Experts of a small language model.
Size: 10 layers, width 160, vocabulary 2048, 43.8M parameters.
Experts: 64 squared leaky ReLU neurons an expert, 4 picks a token, a softmax router, a shared expert of 256 neurons.
Training: 789M tokens, 8372 steps.
Below are experts of layer 7 (counted from 0) of a mixture-of-experts language model. Rows are named router (the router's row for the expert), up (a neuron's input weights, with its number) and show model dimensions 0-159. Each number is 500 + 40 x the weight over its row's rms, rounded and kept within 0 to 999. Numbers have three digits each.
Before each expert's rows: a language model's description of what the expert responds to. This comes from a sample of Wikipedia text that the model never trained on.

# expert 62
What it handles: Surname endings in biographies
router:475583494535532536465461514539511528499442427439443483504455512482509577475449458516470514485511529452466488558508551502497516478460453491470533489500486503486486480457456523594554524440451503528571483467491452542501463502488474502430390476530500581563492503448450403538477545529457451490507564503399511461471492484537515512533560556474431483526519432498532450554458535448498479497559471522539522455421489494464586465547470508493536519529481535514507504466413503545493470496521427
up0:503527512485542582394505463529477498483452475502435425590528484553512502512525491436469552494556447515611518480488477496518533531491504484537495485569558504457499453491517453511470509427524450488420499503558462482505470542550543548503497525464490486478544508441569483509488508529502580491488493545513469503528463515523472494448525529464429524507528457585472489569578475483605523457563498478542556523453527527445439483537495496540542467520468484506453421506469572592483494520493461
up1:549455498515472467479613569570559520431553511593516552502475530407492472427438503522525486465557517458440512492557463485528484488465564520547561526519528494446510472531484459481452532527453522477497529491442494507517457481496520490468493522580443514470447495449497481496432538483525507528493496430479510527516550486459484480501485591557533490442453534475603531500477484449503497519516511558472429496505452546537571500519523519502504504428455588441443433448503491490503513471552551
up2:465529414545488576561507527493513498575470471532622476505490462530551448497503555564460529468554464470526512518445449488496509523512498490531550491543459548571464525475469406509453507467562569453509481416535552512505477497447474472488512491572523450491507468430478561577476516471458495494491485501490461444600453512534524480471531457454486488499515462500545510549473470491463485449593541536470445548520523494560532457504504477565542488487501535480508425505569489453556539470549526
up3:441455477449511509494472476555464530561517457458555426526523495492508592485504440476457553499483550528613455532532528492489485585532527494496438492507453503435483446469471427520519489470535432439493482430565484448549507485448526439512420530525490467546495559489525477454492501533424506464520488498422513476518464498514488445462466517487491486497436486463510506565521568489506466449473481458486456494525414552472477455516485536497514566567516447584572458442469465475573505522515515
up4:486526484558515486523548517529530483486557483483501469555530530432522479444497521492518467521543502580491553501456455474561542565455459444500534501439534576446470537483430535513521470438502521474468533570524557542474568503576553571531544504561540523495507486516443499470516480465516531543549516516510453491489426497596520515480521446492521578459551531525489500483487441505450480526477565421495510564464544512446592574451471434531455480557489570420469521534535488525496499494539470
up5:537544449554473444509502522480468411498422581521517560450500497530495476525412473541442440523497540430503491504519434449479456463535466449494487462472547425505451493514548546412515533460419527551538501497497488475493533567547471553543485469539548513539547546509492493539517490478525541505486493479516472524450548479515488577491495486506534438530543515503537531487528545551456524569468444626491593491523534540560494502482427473521491523438530535530479474535548504428479494511457549
up6:510420445474496528467471446443502520461529462512464482548546537502497556486538507416491492538462448524525499489469541430467516477523489470584517485494446434494562487541487491433494480608509514527499510448546504461470465502484465537476559512487542419478478516526494460449531493423481531526461482539560468472487575497433547540536446476437536532502479508497428526569543500513497486514492576399526483534460509457532448520481558479551563532531490513580504510489541490622489464453466447
up7:465441460554511487551439486484583549527536446512527464516533471433408469570443508524492466530467448496526511534519535476522477484547505485554517510535452470534489473530451447512491502558451566539502549469437570582481540511554463514508485474518538476553465523502497516466515499490449474456477487419466465433473511434497480465494503406469503486391435488465485543560416525448472517456441493459524508480542502447543452499514446491514444458543509565515515499433520482591497440492509538
up8:461575492502445437421527494472402467478443476432556572460468439516526563391533518463500493463457523444513490513485515453480529510507499485514502467453495483506614502513527512473479455543507429492500510469510448414450498511499492440553536449536526481487487508548517437438512488452486535522520507500475497475493476501500492530528521593555497506506536519619434538549550520533549500521524457568477527432498489395421488521528530485463554494526501463499506550550487537437490516530506484
up9:498502463523531540439529440490571511475469556530597512568553493532500474485363570515482503511471389437525480490542445470470475479590518485559461447499455469496421489524485499478514502564513466526489501455497530458496506450513520542498571463438543449504516481516523569544496493495506533535502522493539490486485519534443452419544494449458457506592571513461513469509490482523504467550523493538526548522521509468536445541474437512478549465492464547509516390523506465497471470491419470
up10:466520572531506526526481506487520561531487454490519558432490500427475496554501479489474477483429535451442503489473532499521479458458528448537490492529532475474535502474497533536520507547430524510547550466427483576484484569519438482519490490559423462491435423462429473539517464457483542494496525517548565576543479495482550522516533535511567516446581500560460535468362435511459474462450481485490475525472554491564563530465521422537412488512511514543490531489468466510515538465499560
up11:528483562523485560475550505473490535462503550449496572514473536525462659454455505468498495499541486424514503502498494543510538495535436490529549524476498479462567506479479483502544549486412439542536494528468564550504489441560488479456549475488470497580536546548548509410497518509454504507484518521426540471431586498462475530543511509484461565504443513444493467544480536478517518514452428531504479451464464526414578458528501515465495466542493515507542498493403506474436460524473478
up12:479465484435507493521474462495446513370404506537493413493519558565474590482533499428442489534537520534461520504530575555488502457487460509516461500544454480585544483535565493491480505566502423524495537380479486474549562525470466490524487467496519559510480487498458461445563542526506461484501512464491479513420507474466507517530506476543472439533501491439506471451539590506552546509519498508496544463451480514545503520546510542473575526519494474592465547515500520551508450542484466
up13:448524496538486410500474523531556542467609459474507483534463429494448415544471472550523465496497556435576506543556537474471519530556610495572513529507502487499465474514460457571436482470504528514493538556518467493481569460568453552522507457501500530513501541486505446514531479479500568485494532477450516537520557462549467511506530440534562526417516526559471518550477506514473531523438490481546518493569494455473479577530456469486450512566508455433507440532477545523503449490433514
up14:518500464525491536450511456512542500449481550534557539523521484495504514507370537586511519537459491371548525500576423466497509460503561507524498473481434496468478491553464545543532492513417556518519509544456529547516504438559512452483549504543495512539536497486517498464492535474478449503494542481488531522445472510426460479555543581488457478541541480501566476458502461452496487521551437526502520445438501513514465504495448488474516566450480617559471494491547502514423426489449536
up15:483533541550512533535493486480509478549501460574470595464490426498511559550531474502574481466456568490505522487524510506501483481505440490538452541510519553531469513476439498486470486479427544523522532609531507501444601506529432459467455461431456507504503451521475492582513527457504393496519545477543556460507513513534501545509571510485482519465572409547503481420419511441482468530489506550590542460442532502514481578500552498520456499508487482517501514531472556509470509438510539
up16:499529509465552509532577569475411472420443495493509545460525473455487561445502571478469486433561477433527493491500519513485575461458424522536524431426545564450537513501505460512529520529454460498563462550490483572531468446503531429534467538507466532532520480483480495520474482504574538508499557500512532464518532524538539513495513470508473507501503576477491428449419463466506456520432457494466506498436463545494567460534536485424551578492446488493520546585505501472450527478533554
up17:487529568523498508488457471461469531558487515443518458490519548516471501467507557532498519508528506460539511466425484464566469419458493475531539445527620403561524483506535534493534530480439498491509491482466487597492416590588543475500585511569567534485476523461499582433482505495463522475502469508494539469503459438453544580479518470490483539487499489531468521545506480526513564469448413459491470520430530500518523430482471448475452467483512500567515551546453471485523449496502493
up18:422532524473521461497572463450472520534479518498482500497510461467486536538467463502522527481510568436424509535483485544525460475447483555463485471494556488464522487462492535513504489457535405506497518527555598514473517498502505504524420475408446527528570515511487501542435510518530484517537506500409499451456480479512489541458531530521468430474582458538434411466513560519511532513471485612512525392476492481444467480500486574471500442447478483506485563500395521492436523536539488
up19:456485506491570602477518430447456450493491532494537515489577503496517548491532511518482540443480470531455469511489488490479443488403541557551443446553474474505540467500522541484526506515537493487447435475524453548505410548478537528508523551478440462499485502403495524509502491485453495478489459496540465496573483493436545457482479445463455441635527479503469492524466458485536548458527454491466458493513514482577439490468531536487589473447508526591494478465465472543540429446470513
up20:520485513452475563523527432503458499518565456534387543596529489521505516523501449571480474478506496465459490476507550536494539517536565459498394456471414470535520491506487482490497530513561443480500532529496519487540445529494461504453463551454483500554497494436505471578529463429530526474488457519526549542526587525430506446553491463500483441514464450470512465547552491517568525412484523485520553407489474515466386453489523509514535516477493487483473483470434503509425463533536476
up21:483543533526428549539437464455471582514405460475523551570422444458529437534489488509477487513513490488418494465446486460500561513470485479459437532464389467496454534471490495482515485481475506516522540509501566553497525554467468468485461479503508452485488423459465497579480470468519498467512501525545576549554441512473535540513521526485487462457569464499598492485430493537468503483519503548518538539436565484476542479477505458585436510514500481496472514451510467472559562533596496
up22:496431518480492523550528516497512536427471552531525508496513529504437543461490511535499480486583498499371524509496453546488534482531517466457544469580461487561587508504569548548556522550473486520479521435397503530514570487498505486482561537527538570513469514491515524484495505549519463499471516525475474502450493430484541482534492416514531455509509541417599515443461492476462572556486448562451512479469499537486529435562464543503497532473478535528452565501417471501465447503447539
up23:525533427506479437523507506527513579528473559491504560495458511514464502483449471470528470499568491481544496537571568496490439487535506495466542574475520522430508498475456492479463548422479488518561485512567538433508574487438569512501497438531521526490509605535533440491525510575510508479494548494426465501471569492550514561572482456553583441536460526482578505550428529485455489531506493571472481511506421547434487576553498518458503575480494494503497505464545538526485466486482503
up24:564545524539545483478516524544469510465515543550518467454454435494525506469499526549499453489507486462587454483534506538490463457422454458505452514425484531464521546482459481492541539496406521529487504509530482468527505498480536499539512461524431592523531501496494573480527533535528532481493550480483523533462439545468472492496522536561538510554504474506477424517428466441489444432509382549468503443505480557518452579476497526388490502458474534517486582515525535518370466497492506
up25:461515574503565487501470413435456465551499469469479444521560483511517484630518562526501521525477448509460492493445525570519511513400474573460488504467467513535458514462455564532525519485527476477512527578519587557501410523484486490460416512487453498475530496489470492509461507495503496491544453527514542475420493506487535524438545497440455528496505462530443478476531498479476512429484512404500482475477483459484427500428503567469456493475473493557559531467416498534509535532502418
up26:445515505534567528482462487427467522467462490455562541484518494516515550562523513496497539524451457461543515574540509502477475469499507490513440464477471566517475498477494581555538440542464517472499487492505435516406499421526453510474466488484518542457505448551470474493531521457457480524503559565549531463502456518584535521467547518488434578508571462508476462449428461483492492565514479511516560485451559377586467486502522506522574512476540510506594538499537489473564511513423521
up27:486544549483481468594496457470545408535459496464542445460551503441511489494438593500543487527432482493480468459434443509512487518487475521501559481471538515594418499498507451467586501490528490478476494524512518562474529520569524590528497515464506478559506466520509580587461529504557512467506463462435505495491492449489535461486521479429451518544545515425493546517476475514482525493512439571478488561521511531487562447518490488526512378465509518505520464550501431453493514569519544
up28:493543525495495558551491540515566455476491510488554555514522527463501408526512457540499498478496487524494465511496477451487444434544499486559496508478574499499476502487514510499479499517441546541531535464474409478453532558476515506523514525520558493502485394547475496525563426483413457516475505452562430559526442509530483492514470483483499452551571551556481536515509479539465519516499545473481546558548552585521524466444518441426498538560586526513393464498544475436500449454508581
up29:510533529505485558498439472496461506477457471485520400542518538528534490428505568477508501573532487469617520504408506521505536507509416400496631461470471517587535530500474428530490490482437525518596524525491548515484575584502516451569521453512499536423447512507571519417541511510508522472498519474502501496501445511475504525544507455468518563514480476583502457501452483496523481482478452533505448502457552490471516503511440468471480476524516492551480511564504463551490523524488498
up30:509488510524489453546479561583479504514580514534525449457457468516510453474464397546464460515479497453465505565516516495511472496584544461432485540510533505456474469505527474534499461534432516482513490414457460503521475500427445468518476471558496558473473507508440429480489509535436551500515522440460468561504499519533424470490479538572542459474472496485538498407532484513553510496481522466510554439579457502565532523506424505462457535501523492443557380479442492451519480512544554
up31:505407445504500534526512539466492412459482458556445505445485496436506521541461487484515471507534557577465547531534444524525478464540461520474480501539355570493476516465495501462501481522486534500523478437489503483478509466487458485439418597525505455503449522492528488453516495471520444511514484453529458429512469498530527443528422437452495488512490494457555573486519550514511430573486549473491522485604534540553527499514450514484491478526539540444575425447529493496515510440476539
up32:552495515449484444440548589512532535460476560474518490504428517516461501479507490518485518528547532455523499503520555509523516548541451529529578563535587477494468470520499553510459506441425454489548451507478485450514526460473451447521545475487463493512542529511527472395478508504473556522500517498455504513464584482488433527509516483531540576415416565479493492454533518509507475462409475463529440510493459533402571523588469493463465541605513456489516547547473496492491478501466486
up33:524547485537486494552479520501532483567573516414441564426436506522477526507501506502492489475411545466452513501477499467478514482495548447514592487468554569495509535485506494550518559512472588517511477544484489533455505537546492489447570522570524472491516485477477519528551487461441543493467554531476499557493559502500510575576476538468579540476532506489522531524427442512443507516540542501499457527518520558533552431501520428497419489514530524411499516490545479432469460478552610
up34:524522508449517527516483492494474458454474528464464449589511530577523497438511475469485508517523464504483506520510514517477512540467509504574435494502455470478496459549495431513531562504581487500411521526514524536548447488527489565519505533532362498514464495391539469473484517500523488459484408471557525497511532501472473470452519545538442454539460522465569506569528484468547500470508536446506503550487505452482513408493498467574592472526474501436435478486498497574529539613496461
up35:487453483516499574478445555510418556506504433551520459516474448414479541474447533406536496517548522548575495512522454445521474427512437461536487525542439515466539505445507441463504438566464590522583433437513561511472487475460473468453492504479564442495470560546561534475446546524528481496500546522482514499540427510483493504492478530525447501456489454504460503497510604543502449541578481484499477501516512539512472454499498539483465456495509507545505477448518500469549557455447550
up36:557537451533456537461530483585502510492432436499453574433486504602524551522605507613456522421445427543489428523535584518473530536545520577459544532483459554579537501501493559482455502533446474494475528530530448450506469546462485412473520443456515540544516517439470478468554453478446472485543505493471530486503494509488481481470552503464474595460510497498520553550471502500484476473501467476496479504491461500460526512495552528509531463505486480504545485460479539431519464497504456
up37:503488466499480526516493571474495486483522456472474426475547500522498463553518458541504508497554499513546471547515486542469494536497549558498560510558510563485486495518515478550552488527554551478508437488460400506525448379422573510481502542529505558451450585422541462526498561534535495503511533500506432490528522508534523439487536547519485472501415555496558551552481447470539527508528454501455417508472409409572448451522491535496564543467479479457505475465505540521557528473480494
up38:566484488527477512486507461538562474522587484501453576485518533489513571460488407465531520501422575489577580488505552494511475516537551497475518505490463527437509504547408526458449490464467583519571510563423549555533533546517525447507564487513468449514497547447504434494500545464476445477471546451505536518527580531478474477570513547504530471480432483503539501574486451435501484491446539424512422500450487468512506538466497406528481526514494504461513474505526504531525519450491530
up39:547528473553413458487509526575524555496501523499498496493408452519476445533430481551480436528460526483443497489496500475510489533615498505478483543471491440477419498538461506476525511499390510519546539485510512494509533462486495488437467462519522507508491563510413451498434507496505533522512566496482502500407558499496481607518518604537559524420513520472554515477473503523454450523454469503548543534470480474508570577532454493522433528502465513486589506457446514495483564502516488
up40:511527501445516538452499542443479515498419533471424473463471527505542510601505580479513536501529451476522539494484525498503512522458477541481512457517506554447495513499564476501507534535516530553429475444420448512496420459549537517495483629545477513520540430446546542520545477509552507449517474519523480502518509486473537536526521508528480466554534453476517517575491469502564542569609378517493517503423516571544512440562536507526551452508515490487461475501555573511496481516509494
up41:510559543554537447555438542492544477529572475514446538430522443462504458555447515502535453501430582533495544467467485519480507552513478439501491503481492561473477529486493535477504514495484620585444512561525496503459579512566447467482512502482523484490503509545491566578528471510514513485510553491496504554502518509541509545576507485538590503438572476541520496475463484508470502566496490485561527498534514542533457536467487484512414451544499445428479504549540553470468534415492588
up42:498520509510549531501592493533505491499471505538490556425520494527534504452495469485454541481563557471511515517518471522524553506527431475445564508448460509519503511469482570497425503508570456466610502556554536512526485540489464440537524422451464482489510528510397476460442497552537480523494550508445517503533523553541479457482538523528455530519485532467510461468580515537551543533472565429480475538556436529535539527485490495484547474514468445437572473545445430392496559499538500
up43:499527474509497551456561531562517464487519429542474488480524464602524488435491367461470494532451555501479522524499508450530492524539535502497562526540531489572465464514479505483497527496519500471523528471595546449481592519501509561461517392437563548454540534514465408520504530439455487534538517525476446520480490522589477493470498497463514546522529551508493530504561534530498517491467577542541536561504514482512522550452496494631562466511481518462499461464510491503519530496457453
up44:456507487498424436577450523522532508486506521487532523495499478524514504548562527578516506489465558494540474510538540465479513454500512492585489468591435467481488488543495385543462490504497506477556544496527516520461541542477440481547529426519439516467380483484505506560542457471419469458478510463585507457527517527481451516488521492451515522528488483608531518481513472508525487548499557484548425586554538441468515513470482463501513516503530484501588386475472524525496538553498523
up45:473526477513475513517521585527555507518541388533473554454518459511508496457496490485537421470453533542390472496463480491488464483521557477457462494496541507497491512530475478483538498515548554549437539506522399437478515424512461546539511525502578562543487450493485487579530532435489429538548537463556483494414502497592523506534472514519478450528534497478525516473495476482489482532481557463549596527569518494507534526524512473542505479515481516403499479565577544509407508481531495
up46:537517463534535468447475453578447532468436470568438518511546518546533499469522482517492496519486459429607519547550516479470514509493493501443536502489472566472625493515493511485443497482456536496500540489512493544546487577519512439541547445483486593436472552447477425411510516538448457435555511445508544512527498509480456489474563527533529493511448495573559480566471512476555556515507485515497511439450495447527439503433531518523530491482492496556487447469521567509555511531465462
up47:543462544460468509461552497558505516426561532563505445513544559510526557397538440525464477496561499542418493513424486512537484516508531457505459496504514448477518469552534509465492524534474521489448508402419492494554426512453497481456489563554519540552521514497477519444470512494488478494448429462470473505444494452438533450497429516513452422509424496425513512490564511478502513456476482437447478480489460550521533468521502552481537571468494526525464492467414497503447408477540482
up48:511495463467537429484475498595450472509521449590499457509535497508507429437520487554475506549449493439486504504549494417480500513482591488575428482454539423484493463524490548434497533480419542432422513435557469511526437560538516541480535464562477550453460555466490489471525534445467504495517438491507563539535418464439462532444498553538551498487499537489483533492503525540501449428510520527497515501558492490556472477467527497525502545436471532597460493530505484484491508497451510
up49:540440438462497580500460500542601522504481423559508524470492538540515419488505480565514542535587451440469463519493510499531492436453520514478559505541458544563463535506492578466410472540541534520564443531494508490487463468467472536500534449417535539457498495481476564503492590482543483536512500483477506518550439513469479462501505468476445538457498466477458559543462494538510498450555612496513535484545477453570448544474481505566485454468506553474513495452541452497547473464518522
up50:515517450565487485475541483468531477529458462522454485452548569457511477586517497464511487498558535608533505549523564539549441423459486589441534573396508468584424502462455487505533540486517533562601540510555568450502508494403516484556443511492525470456514496458520446487545524447519471520557479481518474500492512508531541490519495482495491492461495507433571530461474507466449441504466551499515498525519484554535518523490492539516472482565484487459447504463534498543514512511500404
up51:538450494528497475450451444553493459463461490497465537515548563474515409571561526588503512505493462542411494492468433477492572461484563508517431461469417488499477514516525509463510476473446582539457505558489466546489455524503444507418457526432532525486470490528564484422494501491425437507499444504549488514492433468440478473460520574402443509504535467496497503469535494470488474493527564502488544429524526498535425454472531550506509486438545538549467488431491507496451494513516499
up52:540498508524563425545549493593484405484502480584483540511572503499478506445451524471515484464495502456517540505522513488505560465549516477534527487438587455516543455551519448410434544527438522471476504520484490585521534565491465454506490482487559536471519556546431416456462531515449461521494540473458493507460531471532479520512518498457460463491412566471527487479473544439512497515500540543492522460508439525550489508562488516447558541439469517542479458553434501481459475440443552
up53:475478428518513531451497524460518478586541442489447465501511484585496483474503487477544556544513451606536575469497488478531498452444495455514519521581543469417538493488498509514485469452511507496523481587532504545507471514535488549453464472543548464438531570472537426480489542481485491525447431550554475440520495492542462563452508558530436493509477429565465489496572468461543518455476497475566454468448506435532457535502523487539479513476507497578552561474514566549530462432510508
up54:488521501447530531544500413544446554560488485474520551541507422523478452414484505458524531449542488587503525479476472451474499560538482438490466481597530477550593483512529499456497509496547442482433475462555463491494543568486493497445500528444579423538487566489505439518494440504503522520454454565503504539533563477518480531534508492524461450565483494537451511516467514509572555568542518577510474493451533508534443483573529507496528535510523530581505492493463510476418509455502542
up55:491522479517558411502524469532512456470549498497452511492493442478444449537503480446497489488436466490534488496597521482456501565534516471544528487496532523517518461477501470517495515521474409482436547570538483515476578560612514522508450510501495539517560557509502426485522477496559536480499468476477501482462551426511462513494489389488524531487500517444413498531490536492429530514445416446520502432512505527519495561507513522421479512559496481559473453504443493574442387489463508
up56:539464487502499513572547508486446422520520499504486412528476527481511515479514482453541497586475537512540461491448457501472495456551499460532575521447482472584476545469463484475568483590509481488599470524512596499473520490443517529474537524457457496457510480512517518534431557437548526533509509529466494485464519520474478512541446489425496560537465525402533485526435467489398446466456457478519452558525527515549500502555517515528488459546518510526499453492487371471503466534441533
up57:456484455457483590481527610500554552517530447453503456508441440621505467458499421473531513511520452559432478487452504462550497489542508466535539497628574456467469468479541474570533493499565502520498470489515527474509523480490498595489484476478519458500540545501539430511523472456512524537477501554543432521535523519580466489477458461493451525557497499512447538460520465508518469460465544488539481547524526501466525511534506474599510443550504488436468534475490499552470510475527431
up58:551468543567536487552467465539557426445513543515471568479513585427519478463463513537491498551392520519486511483527525491520500463571466460511486508451478523558460506526488571392497480501394565477572475522455493552516483535506471451454493485501506519506499522548446455492496569499453500522458526459498468543448549524432474474565520565437550525570446460462478483436472506503468480498524540441494450502507479541574509495456503491429543476498529515529576486496438461483447496525474531
up59:471453437432528513501434529474504535584475384530443427548522524432486546489445533528521529528419489507572490485565588413499481518563479499486438443521460499412439460476473517460504463504493525487508468464440489467539438449449524478519443545502565450562493544486588485489501513484478496460537491477481540486524509488480498443521460504499522452507427448506535538564486552540545481518516450461512465450467444524471441440532477507484472533516497492575478467490487469474559468497545510
up60:493505477476413494550473488471500440478476450494495425489539546486507472501447470441465493542476583454568503523508579510498536483417443502488511454522449477514506486542489429419414472494573482504524516461481543531505566481480469473569514465462436496470435521440471461577513547502493517454533493440477494558531466498434447502507532526547527461458458471531485520576552536537549519474575524558529546467495467405482510530493437499518556467538507478516494439459557470543554500578526494
up61:459533569509588510497573522421488492513576467498491435520551438442499530548529542466540554458526541502536519552494511550537453505416483573528556483508576532504479508441465476538478515440548481506463483523481624508437485488524515515515467523463452515507555505460568554546478508482465481463526504518459449466478494488578530500483531465442458495475513470566453419567515491447496543521513483497510470471493524501457469441510439523447497396532512506433457449535428533529457475519492492
up62:496520562573464518589504444497547515495568562437520507489497515499489566508511499563494502481490571509457446458492465509563523507486482541546445496514524429518445489522479468472551552437453468491529506534490571570526472490540476491427505534533453515599529547519457586569466516483465419488497486511442511485398488492451507534491505578437501489530492455436453517487546519476448475484541472489504534537483514553443591480535475532501460468490502526531560502432401538501462466537516485
up63:461552510502529528381605476492514457402471484566541530546514489517525597369493579516462483450546485525488444518521487501503536467470468493585435499427508463541503496526494473459464512503457451499506542505593515507515489547496521502506523406460553508544512454504406468429523506452547498536506500476508520524521527518496466475491543501472385541526518534508484469425502522482470470459426516472511554508471519482528541540523510489498516538500477521529508541583479512533509461514452482